From a checkpoint of a small mixture-of-experts model trained on Wikipedia.
Size: 12 layers, 32.5M parameters.
Experts: 64 experts in each of 11 layers, 48 SwiGLU neurons an expert, 6 picks a token.
Training: a variant of Adam for the experts, 8427 steps.
Below are experts of layer 4 (counted from 0) of a mixture-of-experts language model. Rows are named gate (a neuron's input weights, with its number), up (a neuron's input weights, with its number) and show model dimensions 0-159. Each number is 500 + 25 x the weight over its row's rms, rounded and kept within 0 to 999. Numbers have three digits each.
Before each expert's rows: "gets" lists some tokens that make up at least twice as much of what it gets as of all text; "comes after" lists some tokens at least twice as common just before its tokens as in all text. This comes from a sample of Wikipedia text that the model never trained on. Tokens count by the router's weight.

# expert 63
gets: "|", " |", "-", ":", " |\n", "\n"
comes after: " |\n", "\n", ")\n", ")", "1", "0"
gate3:479527479498501483491452493504519483515469470531458509516492492479518464525507471522483500505483493519483497509512491508525467470529493551495486516538498500528506526512506499520515517479505492493517488509521531474514451495493505468490495506507491473531484463514519458538496417455468447487501467531533495466484519526479531473524463464528511551516513477507491469485503491522476465491559517540500496494474480495479508536536530487575508436477503473502484535497536525521486505487533494
up3:514491506519523530494502540484481522483514500481491547514521480520498514480512498485544471478500472479527548524510507534516487435486513457506506544508502489501480487489547495497513488507485478488463504464463508512457505525448567494493487448511521522462519501511492492490483497550488514517497533494486512520541492494472444510509483501529500525500497496505505460486536458529517487532453461504518494479486569495506474454471507482462506511502497493485544467529503439528498533515525530
gate4:527492501528507504485526506483514502510478501472514482521525506517529483514517597477500543456483527488513469507505479507517461500534517457533514495508477469550489504488460485497516531487523491519507522493511457513460471528527465487517494490479514492501554519490505502504462524568500459529482457518533501510554504463494501537489452535493487482501491525493538497508467477470531494504509461495502433490486472528492496521472503498480523544501493504490481484482465472490502467460495463
up4:493512526438480523505538497465547511522462538482508469489529484479492505503488493509511517498513525472518479480544492498530521488478499480527523490536474495512487449481486486510543537478513498545520527481494470497501495471505449545527517501469505492485525514506502480478460555520505462534492484491496507526501506471486506487512512493445511431526493522508510502521467489476483542497456484535461473483497484542492495524521485455463512506454525498510493482529460491423484502495518471
gate5:514516516513515471517490491519499487482497507521508474509529476440509465524473478515526497491463537516501520527529522481524559506514494513508516497478445523513488449503479455492523535520471499482511488513457539445505478511506495517440505515504486543480444453500519531544519438478451489519539474480512505496506452509516519496500498480537488497482493515493480514463495518471521523511518487487503495494468524491481470541525506488488465552513517487529471450472554523484493514510505514
up5:510492479488509514513475494533521509486495504485504502504474423512501465546481485509520484476509494499487527508493505515496494451507538477514484516512490493496479466481548499441521478533498512529506474482535470496510499503476533561527485472556460529508530512468512494514527503517505501509521468443538533492517501547503513522513492503539501422488512496485481506519514463495490522459500490518507499465534567523513482474450477463467490449480515476523521517493495502475485459520483485
gate6:437493475565516448510527472507460486484480499523506520501489550531449495517523490494501535529502538514490487452485525482481549484493450505462471503521485507480493456518515531554496468489513479500515474454526500483511507510490474533485491501513473490482480480497441512508505503522457500511512494507507490500512513481495521463509479526479510534500520503564460509470500481484498482487514466487497523495492502479484546516484502482507491499523523522450481493493531462595505499517495474
up6:502518484539496497480506516505468483511502498512482513530544509543459526493539524503489484534483509478503459518490531523452498514509480470490462459537510496435522459461536465517494464504524478500508484517497495502537468525498536521505474499531457482546468465504476520481476496521465492495503499486508517554510498521497467485471484549480512492503559464531498541483486520490508482509525473479481503492519469468493559497526536490471498498511519560507528487520498466552521488514470478
gate7:484499559498486523507452548484495492534498500578518464507496515513480511476497512542478507528489502461515510541534458494507470485506505484465469504508514513555503504498506538524493521503475528465516466489485496513445473461493436506466514471476497480514548518489529496463483492492500465544534516475488511511507503500538452516479515479481489550511463531503504494505508515496508518537485537520511515512502509482509482512474478474542495487526552489495511450479499468457473497453502509
up7:497502467486537543457530494533508478494485495453501521503476478524493469491509487473513490460465489578447497463463513499481494519464465482523506531493465483422483488516490445477472486530524506540478510520503529519507517538525538488533468536520483540475473484484475512522499510497544543487456503498497518492485463501450525495534471534527514475495502495479489509493502508522505492475520470485502481485497517518513489493526486514483497504496480491484520549540511467521549493531500474
gate8:473471488511492525489487503533500482516491486467475470519496515483535522502500493477497483524521518513474520459473522495519489470524513519497429456500517468507521572482471492449556536480493470478468516481503504473526514508500506501478509499521512520482487473477507469485540499487442514517498512577499459518523506501538509496514468508482476531439489459481474514527489467485506498520494501436477521478509492506505502479501507504533484565516530505498508477447511483497472533520505539
up8:481469487501517513512505470530460483502515511494469487498515506520509504468505514483463472525503511489485514485452561505542491512491524491527465450464509518460466539502508499461511509484518484516507505492499489491496567534510507500493506524503503492485473452487495488474523490468488492492519482563504514522521473479576467479467534527500457514500519460482474522547501493496533493561483511455440507492490495521523521470499492518527498530543523503497475520432468500513510516509484534
gate9:492506567528487501487540523487496549516493498505508478434464457547497469544486533504493511450529502433458458534500490525543459509474503474516487480482497507529508479527498433469462489523495504483502469494524506557485485503497544509522471486501474495476513494502484503520518513493550448497508500518528538464544529522495506509476460511558498514501494490482515525519506516530504496491505471506489486478531507488516491490450493501529515464493496489485466496500495492531504501483465511
up9:492488528525497514496502495508460482506526446498483558478464528500504521474502496505513474537566465502531511471500458523484502482525518460525476515481491503489518518537459479467488480532514478464516447510506518512507483554494537467472509502510491482497487497509479523501530464515512503489498512507550506490510500540549512534487506562493486513473519526499476553527462512501533459515493466449477502491454502481510520481452440474480491517516497520493492523505500535515547498473505511
gate10:527511526491490520478501483465501474518495489514529486562505515508500528527456434494500497500488467497502514470485532549502512507504480493510469469517513460487514559518483498542492491505497503493466445518509475502506496512522544470506521513517511484519527499496489509460527491485448475480465545487512472489507512554490471483467526506481476548530552484500478462507517490517483479493526503527467440516535527528483527484521527525452448480511497451503537523479502524537501472498505521
up10:514506515480506532494487461507520479478504488483491474478543481527517533497508475532487433493475471508507526498486486473490494464505466504475492502503503481456500446533483501508496484515531513514493494503483503492449512476433526494507495511505517504505541479478475466469484520454513545485507540436502470462477521541490510519487511517531509515488465516538477457517579512521495537490518499535484481537537512503496526497507504518493471485516489459532523555516537468486501480486459467
gate11:511491502523492498512450523538456469526482508511518489540515504437495481535522507512500502533484516458503491547548477496523495503486491448470535512524479541500545493507543496499512467476492501473498509531473519440510505515541535488489497453469458482533465486513528517520536465507519500535492475525496507507469509503517504494444538480544534502502528517465485513435497493511499521529498477512547480491475514545517479526484482492474523474511498474488499463527472523489493521526507509
up11:507507509528464458516509481476462497550486492472496490526519533481493516532526467509491520489472537475517473517537497510506507510480508496517541504524482554503502490504542514510473434477484506502473536529478489448503494528525520492526493455494477456504467498522506522493519491500520463513485521529511505485461539462510454535471529504476496508479558447443486510446483518467509509544485501499534460509471499517498465526520508522472517505512506513493511497536458534482497535507479537
gate12:490465496517509552476466561503468526471527497503495482520509491487527508505486501508505512524499478478467523562495528516532477507527493482469495447520492506498502466497512525474514503510534498494490503490507521499514503494451483530499490500517503483578536522524510491470464480489488508503492477496450563544496472508504466499522545458480496465495506525526460519524513501542530506491498526489502521501545526474512500473479524461520481481503538494484507480467530412469461528481502492
up12:503492513541512543474510551485476512483519456521518504498502496514528516482498527543524503527468480461509527531512482526508483532500474467502493459487477490522526485484536535499480487481550497513494505508523532492506514487451462518489487480524491494551543496561529519468464497492534531490488514522491534559517467519466459527505526476478483445537501535517504522516463510527475527497474498494498491530520502500508508525499500497471493501486518469465483513474480476461438519444463510
gate13:471482502541516464482491531474502518479513539509454476491517507489533528476477481497495482487501490509484509500531458501518496467475484505466556513494483484509520489547483524501462478526493510492481554569447505532501496521493522495529450465466500513487522461516510502456456528457479543528505538516527491510479488495473518499472501487511461517552506483519493472483501511513529505516508490521514530510491455499518543503536542563477530477521465476479511514491508498494545522484526532
up13:520482474473498547429501449511530518489498510472516465465471542542495494493524555507512495506487500476501494499493521503488481491500513443552485488478491479478492552505530500516489504556502497476498482490536509509478539545449541469485526498497527472510479509515517483510511499530502517485440499549513507514517486538482447485489469504497523499479468500484516501499523481503514504479553507469503472499470523499492507456440470481512491490483493502541551454508489465511511535515494520
gate14:491530480486520473472499477499556503522480530524486469488482531508503495459504520499504504518459496525518493528482486488516481522537484460530513478498479468482504493544468472555509487510522484520504507547514509535443473505510509476523471493511494496456503512503493493481493499444468525495454533534543525516466482528477460533512526506516519500507505499485522498477520513523497486498566463509523468506505551493534559475508480511486501496535453445516448517509503513557523496513507532
up14:533502509476513517534529533510479533468485530494507504548505466512473454556499438487487484449520502489450521516512516509497508498488547537467497511534486545492517463476511520473488499497500490525510470452502493486554534490511490503494521483517493518511470464487509464499501513515530493504485506443487533487547490486447493538512470495491511513518526472492482526476518490502512512526458543514487525484557453499445502511484529509495470481486533512495513492441479533489515481477525497
gate15:505536512474522531485509439452511439541493467481503529492480525521511528468489494494488478508495489494506494468476469505531482498552511506484512485522526504493508531528469470526527487489495506503504540510482501494490478472514489492483459528532541496452461517516534510494541483465546487478503484523493453500531500485475547491502530489493482567550512482506471473514460501446482525501479512536473508504490505519492476548502478517434451525496499492512495515526483508547496465520499499
up15:487526532521465499507492521492511519508472512536520504502521494524491519490513518557490496459481457495527498534519544524487534499458489537449517481509488486518495479485522475494472502517476491493513457513511476495557515490528551511522465464506465539451514502472486473491487509508534539454488546494541516547438489519463506495471497511500497476527477456510513492463505479515492507469475562516510497512539485516499485468526525495487509467549470529504536487520484492511482547499478487
gate16:548522520479509485506501453490524502474507483476491512506496477477509488504510504506464516502445529520508497494552547518519515512544528527504476534505493480511546528512516545521527481466502530544505506521515484490484508508541448452490458504501490460475501508495470524487469474474483483516493493553471477481482509515506463574468465517494490540467478514523526493489442533494525489508498467472511479491469507452503506535515517481493500488500482531502497472554503550492472493471521535
up16:506484497518463506485514444488533553540497508469514503485487492547503520518511520512528500452519519520493499493492487490460513500471478507464506512513504475510500508542531452486479496498496484525507481470525495520484522484521536522484505500501477532443517471530553500554508487541482532434467564501455483479504495512465510474510520521498521470534483529485490513502557513510492494439501518514501486490496531479469504501506517493485544492481467464488450512464499432496513493485497491
gate17:512531508499506488516535490494519530530513523541485544490507511484514480553502462489494500517513530475501475543524486487530466506482456530464553526496461517507481474550446488526496542485493485512510475516468481499478498478537477486484487485494494487520530484452485482517499514475518523508528492474502509533532508480467549478515514523488471568479516509505481440502469533501484538549574479499477494486466454466531481509500504491513492516494501490459480504481507503510532496528475532
up17:515531452507506459518522492480504509540508529505496545472479462475534476505505484497497510484540475469510512520508483508504479514490501517470525496495512510455477499558485497482501529467503486541491540509508478517493469506503482505450470505504481512491563492444495465501520504471509531556474541450503495504514480480452535495493468505489481526502477502474485428504482547509498568532556474488493500467506474484527491526515519529523525505502478479465476502497485510505550472500512474
gate18:473513494514504473494506547517494530469506538525526501520477470512487482514475439511507432542528486500542469501532485469543491466516505455497530508503458474473476489518550508502526525555502527518492493526534511537519444554491523527538474501491471494530503476479536510488506477483516533501520464479489514462528499516520526501482487498545513491488474520475501527493494502495514518424488502546497487508522498481515504517469461471508468521497470496508491496473475510483548526489477486
up18:486480502489491528482533445493525472520470450502516497485528515489503524501451513512504518496463480450463516532499520523488488526532488464475459515459520506502474480496493501506508470489492455502464524520442519474495488484526515491484480468542481507525479454530496491497537502493478453479511547492502450488507481485504482480518521502483512544509510547496495496475491506524475485481498495536538523451494509550496543530523522481460517536505530493530445552469532527523478513487514518
gate19:472518492516489474527522498503509512510471537474536467530520501511496504550484481435525536468462564542553476490567512510463534494520490522474510491491456505516557464498475441467464494514507503521560460507489485483524461489483508461481510493476482522492486497501492531522456510526507467501496502488504516513476491477487456520513499490507498469499511474460541533507513493486526474507488505490506470495487535494485472506539488524494513530500525514536503469492531517528534483477478477
up19:504490522488477508480503511488514527490514483533520473523507536515502524515484518493535527480497488498522512516578489502497475535474487460504516447508503517524494535444531507509490464493490461499499512525471458485514533479491494485463562505522490481522520524497493526493490561543502508470530532464495486490514480499535477539460583481475478511486496523492516507504510530493537456531511499516500457489485475490518512502500476477532470487478535482503477477464466469459495515453464479
gate20:517521524495496525484508475479478453481512485477521536531515498479493469518518531500496505547551512483477530530465442531523470495497533463501506491497538485519507523517495501500552509472506497483494493495476547499512542447560511506498494464493528503473469508466510530501508477509514472492495474498507487503479512494503505524459507469544527476451502515519454536482515537546489518507495492495498533548466529516512525480474505497462465423477480498497494474518504448520488453514510482
up20:499491525502500441505528492479490490509505534484521473486495541464467477514497504520482554492488532477495503497524506512494488526531534519524487469519508504481532491456479484504499513452501497470469532473516558492531502448541504518492457501519487520560501511494526477476564469506527445516461495504467493501522488480550497540455486499484473509496502482488495564485489547493530513497501512513479525519488479496516536493532473528492486494529495542509527494492488502523497472441480551
gate21:514489534517459532456541479458509514470510506501499498497525456514493478491471538488494454475510516511511505506486492485478514511508543491521523495484541470488510533506488490525448519499476509490526488457463492516452476511486536491548479491469516489477466518495525515489532537468555483493497499503532484537538531538503494476486559439504468491517470484489477541519527458484508453488506507489506496530516487495521500462478529548476495543515546530526494515489523490485509519465460504
up21:489502528481516437549450471519521497524502490489523481464470510516525481498484459537519582513507488503464509506484474491495494531455502488533498514482507494504495497466499522481510504485489539482520520473505459472510528522470476527473558478477508517558569504498482497495538461510453519481501475530460493462495509469551498556501484506503494488509456494508526513488517487478484533502495511501521486518488515535480480476500488467508530492462455485480481489511493472473458479515497520
gate22:443474513507523476540495502449486513546505477517547519463493500494475484500450493546499503506455502507475514499501499512498494490468511533523514515518509550510479478524500474508499477515497519503477498522500516495505511447489514549503504492496467517480469537495511519499504501465541539486540445502505467492506491472504543457452527495489486493503537495489526475514530500457542559504456540553492498500493541505497494525457483512448507541492468516485528485502521487484497554466480504
up22:460518506500471481524534442490491489537492465449537483516483534506469513502503482486476468575517514552480548511482531493472509520478540518503503495522499512477546488499484466504508473494465476483522478504502519492556481467505574522467498517497518519498493523502514527498525489512519505482453497529499450486488507500447487454490501526460500504474546448488498520486523488486500505475479514468487525478506548508494504505500545492473492494520476528508548516503489495542521505525486531
gate23:509507519537476489554486556524447509484533505516494520480508448447504538495473512518513489544507521483481472536499487495491521472478533489475502501484511508505494464489518507501482501520497477506528520520495467455518475500471499478502492522506477500513486513486480516511466531519501485512530524485520502515493517464499572434469524483496471527467501539544513538501471502468489517524478435503491530485521481521484491491527509504459464531466544497475511456513555507489484554502496537
up23:491512574513490510530493490537489501538523516519503485466513490530491509525462521500510449497468473497505516502531481500518543470508507454513514526478449516523500464529488494501494495513491500499521500511496481502491499493465514514582519466527496484489523509517508482530449512529510475499548499506498518509534469509462535472490550498500480500525507505520490507515506481515529536518461493542462470469515483495472473484496489508489486505486443462513498466516535396483496524487532515
gate24:449526476473482491500515453499521530508492503471463472513484544547509515476515528531485490519553476448481507489470509509475485506497522494492504463522521490502512501481517509519524502485522508509520505487463469517494513479509498504508507465507479516480534453501520479521489492504491473486519522502475550525520508551471506480539494548539466431511550528492505479503555499523496527445528516531505494482484459502491525494500504500521435451525463464474545528489512525509473489511518471
up24:520507496480497483488481486520519457528489496533501454547518506507501493445502482497491529513528504527466503511479534499533497506482507511508506475517482498489493492478487523561504509493505496471465472521486485495492489525457498483507492522486507517443487536459492452502515529435458540464549518568523520477479459539522524520513543504525500516536519503517507497497507521485505509488439523493515498501506489461468479467503495478511451484544524489469543483535477544460533517496515518
gate25:495513502513504534480493556513498550485494497520486522500479514482471456464479526458513512493531500509507516493539455503517524453496480490456473473525490438540504522524479506478519523496468522465580500490519495519474492510482491450479491505489464513491458514522487518496552512522470519484489459457481508471463500510529492469525435474508546502521488523531532517503551491510450510485514529508491541518496528535458469529473514504495525504484498505489501488485474477512491517488494504
up25:523490488512505535466518512509512477490500528540510506550502526515478538466511560492496462492507497466531508497491507471521481471546458507539454492520523519515500524459514526498523490488513500515468505521529541497501523463534493516494509510510521509514478462528490501509450504520547468497448471463500513508551442498472512495523447540474504537470527476496472522504475487487499491438513493458466472494500479486487481506521456527520543486497507520523498486543514476508555498499488490
gate26:511497492468509487509515528515517478470517485464539497487458517482505502505488486452531515556523531523495508538491511507533475459514470515478483494485491451493474494530479521508512522476482503504547531512473472490515491463463518506483490492524528515461495520469503487494520446468494475519541435571501500484489514474483532507505503452484508467547476488489499459497523527518522543514480526508509504483494532484538476516521510491506494499461528500493491489493544447493485536575533490
up26:474497494520532517490463527484484498540473509526472484544548528522484470500513493517500466474503527475495501504536465500480518506521505503500477526541448530498534515487526464528503479520500522499464496497497519488481558500515438514508534496448515479517492523510518481497457519480462536496492529504504545492492475533529495519512494535511470524435515561514478504498492505474453479456523471518491497493468471489465523484481474495544501509518495496525544538481500509498525514461509439
gate27:464483531495473474468497501471516515473510490469471487515505524469488471484486530514477479503491517528502486523514494548498502489530467520560538488471483514509520555468515511487507528480511490476517516529473522487527535479470519475485511502509493508492485524530524482519487510500479461513540496567526500571493500491544469500469501509488533479496464456482521528531470523497524468514490493482506474495517530492525473489522548508514497469474478491509434503482468474517461427498545524
up27:502507494495515495480532534488501504475523528514495552477479520529477480527511474474490547470483500457509507543521495491493469511508542465472504527527506498495457475483552461524480473497517501522455545491550501534444456499525509507499468506501519516508534477507497545489524450494519524509463539478510523474485497510485474541502549506521499554500535510526495465493502516488512516489502470540529477455443471528515531506493514511528517490534500497491509493475458533516477500458472493
gate28:507468542443529520488502499507492531471503529506491529544484514487509471505515519538458491492468497521497513508479482514465532490448494466531496497499459505479601483466535475502515509483511487517551522524466483501496517492466517521495467478501499545543503491491490532489494466494470499496502515447558491506493471520503505469484456450486526557481481458498493515461484497520503519515494500492496520516479490480500490533492512482496468498509511540494491512497491521468534550547503467
up28:487491528469516506508473494541497500490526525537527539540515506479488522467550520520462452474498456550478527519453507513493515490472460446485494498504467513482548497463530481518528481480524517454529487502470487499520566502469523489513476494469483517497480505522439473504513479489507531490495505515537533504563489505528517490518461506475499500485426479491515518504480500532496510483483499495505514501495463474512521502489515508502488485494476523499511487517550483514505551546458483
gate29:500539545511508514508496475497497502487491492491517500515531520442490472561490541503502547521498506442478514493540474526519488512530491511554512484508538504508521499489535491495505503488495451515487501453466471511515508460509515508491543501541466494488507477480461494510481482474482491543470520478478527537517473546490453479497540530481502485490509480504533524516477495496525488495480503490465502443561449513529550500501513494480504559507497507479503500468449491524527480540522520
up29:499451446485523504481489530479509515518496491487514504483512490496517477492485552524505456499492531460548489463509489472433474496462524510500515515478512530480461528467480470525495511530498532492530494574496513500516482512504472476487512498486520522526426512520532574497530508493500477524491464484506485525537537502471471531495440514504511503483475470522485482497500488486484515466490489513533484494516485527465468538558472507510530510491529513492479515519489500491511491478463465
gate30:513484541529502497489477509500483497492521486479492501579498542419528492530487489512488470537503492524525481527452450489500506489538548507533506495472537538502553526482472463487521531497494497508503493492464482495474475502495525480523559510488520517501508512490499501522507533494521500507491433527514509505493518471483480508495491529483520470479540538537480518537495479461497494472463464518488520499548432514520478505509512494499475541512500511517488469532467523479461510497514503
up30:479455469482515531457494510492485500525518534515494495467464481520476504486489515486511537474521508476469528515525487510499491540485482499477495493524469504505474510522519525490480461527510496489479557506531536496517449489472504520464455472548464513528499498483507498485508428527508517521531505462493528468517467530494517514525509517517463581507497530480495460498480486519491457487522537500516483475470531475493527532488489494538533553525514505459497531490512522494530528455470498
gate31:504469505473479530484500515490501485562498533529544542512517555472455480502464514487517536458484505524453500502480471516516465492466469466449496475486520499493548481491517496554508507495531514500514518497504528490483483508444484491502524519528477489525455499474518503496519449455520518455481509512495492499486520468489485496498518519509492534534501490514512458467533520533503505467504474526534491488478462488464534546514495493476484509500502511495520477522536434514502548504513543
up31:504471497551501450506508508547501530478485482531471482517487471514454529484522511483491490469504543464494500485549499469500476497523513533501501512523484472531492514528505486494506459501505462476483441538474508463540495502552511533484450480485500501521514504523490471516458503533485481509494520483542482553463436551532487486492482490494494497495487484455505541474471525481504477565517497494468500473482529525510503504504525492530489519511484480540536542455522499514503513497514495
gate32:497529523501522469507513530539471478494502504516470488547519453509479473518480476493486504537506447501489500520469511533534480478470528491539495505529503511511548531553479455486486551531519488498549480491508481478498523482495499539472473508507462481503468448485494523502500444483480540509583525482480505528473476440494508483481442541495494525488494483492499510470472513513514541492485508470481521490532493484486489536536520506467483494495509513518509480504510520540480514527517504
up32:500520545488495514477530485480499478469501477483500516551501491570486540515506493493461489516485482494467516539473515502562513494484522493503448508510520515522518512539472532511488535474505459499496486423475523516525502542502497518505504502483502505568449447465485544489482452556493505517475500482514445520508529465497524493494475540484503525491507483500505505492488503545497487458480465509498522539494493550492502498488529468503481490496512498472513509526462502532489520505510524
gate33:506498479501460470535558521488499505560491510507499524479515455500499498520504504502507500516517545482503498535552488495491496533449475548441535511526498506469511471498473516474459492468501496522527516469483470531489527515535497494528477473457495482486482477487516552464542524492535455516477521489480474522470491541482473488483483491490497467488511510491511483499525480490513517513546480503540488519476470531495498483489500524533515450516540516471432477464484533501502505473479464
up33:511456446511519505534519528513481493506495525493482518522503478450482486518496484501536463472503517522493519528492435472493505502524459515502546513453486486444488476484480509497473478482486508498524486516461480511500499494528533466499435525532444504455515491503530472507520526496493506488491472517510497519489475483479501536471480513497479576561545500478508517478513539480499483574500481481547481453500475504524500520486492498488491538512507489525496542512486516494497534487514500
gate34:520526526510522482536530478536482449523497495496491453541503468502529484490519516504518502498473484497484520530488502505462494503475511494503472517506528459517510532496499503538516479487496478453517487442491537487513474525494529478503524501437497463546510481533512517536511517505478505528477514553492509514513535518486516482469494504504516496500489513467482499491471521490501499497512468510533480483438535545505481504497549504472458457457486537482497467507542484503439460558517454
up34:518471537485491482485547462516538480486507480517520430548483460478482533526505503543484501483483516496540543521536502506497502529489533521484507494476550460504536518480496502515466485468524496472497475479495535470541447473495549487469482520486495456513503510518544487494509546525511463494484553507518482506534468501510502480471487526478515516503501461468508543507498521480485452497509531472484509487483513502528493504528522492462514480469475511517530533514491562522501481478480509
gate35:498484488524496487530490543490503506502504511496460511515510519547514511488486558472505513491513519599539539469519491512520501494500448505529492468531490477525501480496480485497509509490507499497483507506518517512489493542462469497494509479462510549516434474511454500492499476496444542477469491472490470528493459499468488504500456482505542527466488528503515492484494496505481528472565478486553509528512539499490553498494436509501502502516509495487528462500503529511466504510521500
up35:488506508494515532501500497503472484483508451513523498534493490442509476491520492532522487527510491462477477553486500510492504477529523507484470547530465531486545479509494491497492513500480499508531471502478477476528485477510560487497478511554461464477533487478541521535493493463572449515519474551521517503492489510481525478505515536490466535507519498511508496522506476494496475563427485466458515474502529517514476528502527470458491494486541492523483518479534499501490526506503485
gate36:475485484498543545498487492520448446515520449512501501484478528473498487467487542478497487524522489522484473466531452483490483516449519488474478502512518479493518514526508488571473520503515514460516509512491525515505524524430508495505484520524503479468477492497481500477535483462496496500492523521534523505532477488492502509512523490504507537501500538498491483498575511547487492483508506501548512498538513469489559514511494494490489498519532509471504487498545495518525496582501446
up36:503518532465499492505491529492505514485531513480507519486503480470514486511519441529499475497538530525494547534475543520515518472506494519533450507480481508498450532493510541465503539480446491512498482449485492497515525510501491538472476498506502484519466476465506508479485506551527496513502466525503497520475504462501513522500481473503532543465500491508460494503489489460521486566504494499438496475495492518526473539507510500571558529448557505500493480481509500498501506470530510
gate37:523477485523520541520487522490472499492527527522480530489520503498494491466510512493525473517541490473524478452497475530486510512515507463525478518496481478449524517514525513503508491513485484499486464510464500451500510519508464499498506496497516490483496520479483549512482509555518535478472509506516514488456486499533473478507504534488490499472479527577521517508496497515463430503454475534480505427480469501521527505508452472487520494473529483489567528526488476509569503511529510
up37:481503519508498495474492504523492515497498438509480439523478518539481516515463494508478508474502487513454504562478497486563492469518504518489511443514505483546498513481489480517466515491468494483479512500552532540509473488483505503508521487481480519545535483486515407500515466450487494514483492516495502510519512531490484521504485509532513529513542471435463493472492507518493515469517494474511525570514492505509480492471531515507502513505482531503465452478486487511453500501489495
gate38:486512482492498505498526502473488475504492470506490483497493497528492504486481531501501520498484521547557480530497474477494483513492463496500477502533467465524551487514520497538508459526519508497489549537533540470472509514523490486421520460495490500492531455485497551528461465530478507538448503472541459495510490525484486522489501530500499466475490470525505503472485502453423533500507503459550487525509550502501527520517504489464507457495520532514531510492519492509533494511491487
up38:505445494487505517496497547470476481483533506493455489474493514506520521453508529523483529506489478506504497475524497498493500512411482506486482467494493501510510480444530537513451462480515510508484521507519494484480508549496478485460487506507503499484531502522467555485497535528515552517456521510526509548517498481525461511468478474468492498507492475519510538494467498474476515559506510464496495530502498475541517492517541525498501491519525502457522513526518544474510557514451492
gate39:516470490531488515494542469498489511487505524530502507488515470517495481516524557527497490537472497517499516510484456516474498486528495491539552546487527508466557508471495493480503535479492495493507574488543496511504504475467546493570446488484496469520463501550506531479510500492496483479518470558474466552514485476521497492511490470481508492495476495481500550521470480449478519510517454493486484512504474501518499492528486530489532483482501510535470446491493470518517500489487529
up39:532464473500521498516503513516483539525486507494543541453480548490527489500511484467518508510524509558538493460488473527457490506483485519497494503458501537528540514522473450497523501511508522482508495529463503514478494499516465454544513511518518506470500508489513570469504535462489467517527452507473462485466565540534490529520548482506518484480469509500466506514488468482460478532496490506480525494500485475500503515485531510520519502477480500501546517514537502509489469507536466
gate40:487486536482510524491506497437470512499518524495556527462526500491433457458487477486519483528492524514489485475483491508476457489502534455525459504483502510488506471508496492511520531523524518517536484498489492517442487487458442497488512509501480490494500513516480473478526478506487529526539511503487567461510508476561493506489519493516498494521481574512489496484491481521461516510484498572454499491500462465517529503495507487465485478490489533491530538521534525508499514488509503
up40:494490462520544502482472520534519480509483461513479521492448473515510497488520555500484429519506515548509529499518495504499533490507498535469529505495529496500472537478523559486493500513495492502492514513542504480512514510503520473540478534471496533521511483474499516503474468474515485501489500511466442524432495524461526487526494474545507507466480494505494515499521491507496445490514484447515503500508503568467471504508498493570486506487459455509479450492484489472477482493509507
gate41:488521469520482526507477567502469492492467442512526523522499493447488483479497490468533469489518548506500521534504474544542478492511505484420485502515465478493551510554477491522526509533471486498541489506444527493507501458516479487485515503448467462503468494481489495516480503485504510528496486502520490488475486542472515491518521520505518509498535540489495510492506509527493445521502458521533532485478513539487506553522486479525471481481525493517489487483514521521511504513490449
up41:497461488507569467516511482549521502490495536527527498471457541536491482487486513516518504480494480472512516433484504463503483473538474472550487522504518488530472517474509540532532525515496490491474525471504489527463524519492489499490538470503505509488497515507463483521531466513491489484511495535501538525537478479543474493505455482530528502501460503501457499513517474506459518455524495480492517484475496497450518475462474508518506454479526472479548512526508454511522492478540522
gate42:494479492507509523526510484496512513521492515517452480539482555506492506516495510489487503475479499527487524492503495520502512530490534524498491496497460505497523502544463473511486484511527494523558502498524498503501584532478513483505514518465498497490487503465494482486463480524468543493457486478510476516479493485445462481487529495510480554572541446480498482479548498518502470471565516497475559508482495472503540480502498537486497487521507509499464455515497495543494513458461508
up42:535454508488475563482482456485503507501503502497476466486496511521508506504532505516494466507482511493474498525483444509493481483513512510525478507432467489498478525504482513520508503523501499515505514453518503499469573542493428508502511543459537480495475551474491536512488499573512526511466465490511487518485557512435493472495530523515489520504486509514505489511537507497472483487524506493494521469480482518558484502513499500491520516458506510487456464524477462498495473492484500
gate43:491481453459510510481485487497481450487529453495526519432465519502498466484489461444496501553500552531521513495462474515507509474509527503493495520467504504550526475476496477525505518525478496485499535528495519498486445534449449517516476504497539475505464505515502518504501481483527478508538468551509477483497516490492524492506481470496535511508466519507487505508505482482518527514477446485511509509528484469483484517481465499493448520483506513538510455531550534490485499534514469
up43:493506563502478497544490534510529523497495540515512494533528475512501500501496518505475457473520478493495448535554494509472497523465437495443541534502477513487456498521492509487496521508494500500540462469483459533502509509527480497467513510452480518500526499472483501495514512521493550477485508477506546525468498534565524496484497488510491498449532482491504499480474501504473499480520511519506484522480491515517519536513494467543457492532474476477501555459468499491484478481491449
gate44:538476492489502536472492471497533529503495518478564491542457531518494515535527514545510474517463492464514526544513493482503518440520477492481520505466474493515498449466528485520514543479492522520516506482474525488504472497489466518488503515535508539494480521517445500525524525500500547487459469528482526494501495459461463496484525516502475488512486492458512501496488476489524492455520472476538543514497462507495489502524501511459516472457489511513559523559530495509479501498520494
up44:512526518476521483516469510527467418503506494499497502490511485550480537477488510524516503488477459534533484522475491502498452512518497534473489481509561468522462497490522504503489491504468489483488486497525524507447493492516528504506466529472527480477505465482506510488512481494537506496492554502459499486536489483521491511483508490510496496518519523476443490486503526491493535505482542532490474511530517472523495529544465537506465543512527526521475494474441510493575446479480531
gate45:458499491490493501480493497509476474491497488504484514509501495531459472506470504524468498499521490530519496570458492520503463517506481472538486521475502507499520495541498494495485515556504444455494521504470472499467482532527524498478489540506504495504432444538485520519510417515512489478538488497500520509513476538538493499503482522500500506502491509512500486465505492520477481517499481473483494513511497507468484512497486506513487457515530465525562530439523462556556540519513496
up45:517512507543519528537482500513529514468506487508507478467487476481515529490550432482532484529491499479496541481519529464499511474499510545486486509506500493525451513447508521499492509485496527518509476473527545503513509487424487472462501476547471527509527550468507452528485539481517486540498473514481515470486504484490483474507491467515512535504514496516488468522492523501479459505499474524536508447505523511514509511500498454512540478458530519504445472523514542485482477513522515